python train.py --d_model=192 --lr=0.00311 --seq_len=512
Below are experts of layer 3 (counted from 0) of a mixture-of-experts language model. Rows are named router (the router's row for the expert) and show model dimensions 128-191. Each number is 128 + 24 x the weight over its row's rms, rounded and kept within 0 to 255. Numbers have three digits each.
Before each expert's rows: "mostly gets" lists some tokens that are sent to it at least half of the time. This comes from a sample of Wikipedia text that the model never trained on.

# expert 42
mostly gets: " Website", " ·", "Area", "″", " my", " disease"
router:132125122163149150155143110107100100090121156140156145098100128112147090112125149134132092145095150147119097143098100154128150139153157157145138136150147119101141104099151104111102098156169138

# expert 60
mostly gets: " University", " Council", " School", " Survey", " Society", " Center"
router:141100079148119134152117115125077139087109130146093136138125152127127145135109163165161121137120172142117115184122120138137170146150154134156171163138143128116134128118127094081104099174157143

# expert 51
mostly gets: "(\\", " god", "_\\", " CEO"
router:133125122162149149155144111107099100089121156140156144097100129113148090112125149135133093146095151147120097142098100153127150139152157157145139138150147120101141105099152104111102098156169138

# expert 34
mostly gets: " Dep", " Advis", " Territ", " Sri", " Inv", " Who"
router:134125122161149150152142111108101101089117157141157142099100127115147092112126150135133093146096151147116097142097099152128151137153156156144136138149148121102140104100151104111099099156169138

# expert 36
mostly gets: " Directed", " Pld", " Preceded", " Edited", " Screenplay"
router:133126122162149150154143111107099100089121155140156143098100128113149090111125148134133093146095151147119097142098100153128150138153156157145139137150148119102141104099151104111101098156169138

# expert 57
mostly gets: "|---|---|---|---|", "|---|---|", "ال", "|---|---|---|---|---|---|---|---|", "|---|---|---|---|---|---|", "|---|---|---|"
router:132125122161149149154143110107099099089120156140155145098100128113148090111125149135133093146095151147119098142098100153127150139152156157145138136150148120102141103099151104111102098156168138

# expert 0
mostly gets: " Phylum", " Arthropoda", " Insecta", " JPN", " CHN", " Animalia"
router:132126123163148149155143111107099101088120155140155144098097129113148090112127148133130093146094150147119097142097101154128151138152157156144140138150148120102141104099151104111101098156170138

# expert 23
mostly gets: "ç", "z", "ng", "j", "ž", "š"
router:140085132164136173168139114110111068111152117130131105133120124112135098081180128127151085131104134129109130146136119139148148125147122216153191119187136135119150133097154123065112108128143119

# expert 4
mostly gets: " BL", " Genus", " mac", " IC", " Mang", "rob"
router:140121125181149141165142115114102114106109147138114138093098117116137097108121151135139111149099133144118101131095096150113155136158170146143136121152155125104127109100145106125116092146186143

# expert 13
mostly gets: "hey", "nan", "owski", "ifa", "ani", "arthy"
router:131116099156115128149144092113099139110120153122157132089100160109138103132112158124164104117113149141153104142122138150123169118154152167156173121165147135091142128123140108111108108162164136

# expert 8
mostly gets: " resistance", " audience", " music", " energy", " comedy", " properties"
router:131126122160148149155142110108098100089118155141155146099100129114147091113127149134132093146093151147119098142098101154128150139152157155145139137150147118102140105099152105110101097156169138

# expert 45
mostly gets: " of", " in", " on", " between", " before", " after"
router:134104115129165117111152124093089127135171122131120176121130122095144107108122135126155115154118135126086130136088131130117138130144124118120183138128152069132144083125146102129096107134120192

# expert 37
mostly gets: " politician", " individuals", " ==", " writer", "died", "songwriter"
router:132125122162149149154143111107099100089120156140156144098099128113148090111125149134133093145094151147119097142098100153127149139152157157145139137149148120101141104099151103111102098156169138

# expert 16
mostly gets: " householder", " gu", " herself", " fr", "OS", " reg"
router:132126122162150150154144110107100100089121156140156144098099128112147090111125149135132092147095152147118097142097100153127151139151157157145138137150148120101141104099151104111101098155169138

# expert 38
mostly gets: " cells", " cancer", " cell", " protein", " radar", " behavior"
router:133125121162148150157143110108099102088119155140155143097100129113149091112125149135132093148094151147120099143099100153129151140153157157145139138150148120101141104099151103111101098156169139

# expert 10
mostly gets: "ي", " £", "ا", "%),", " alcohol", "α"
router:132125122161149150154144111107099100089121156140156144098100128113147090112125149135132092146095151147119098142097100153127150138153156157145139138150147120102141104099151104111102098156169138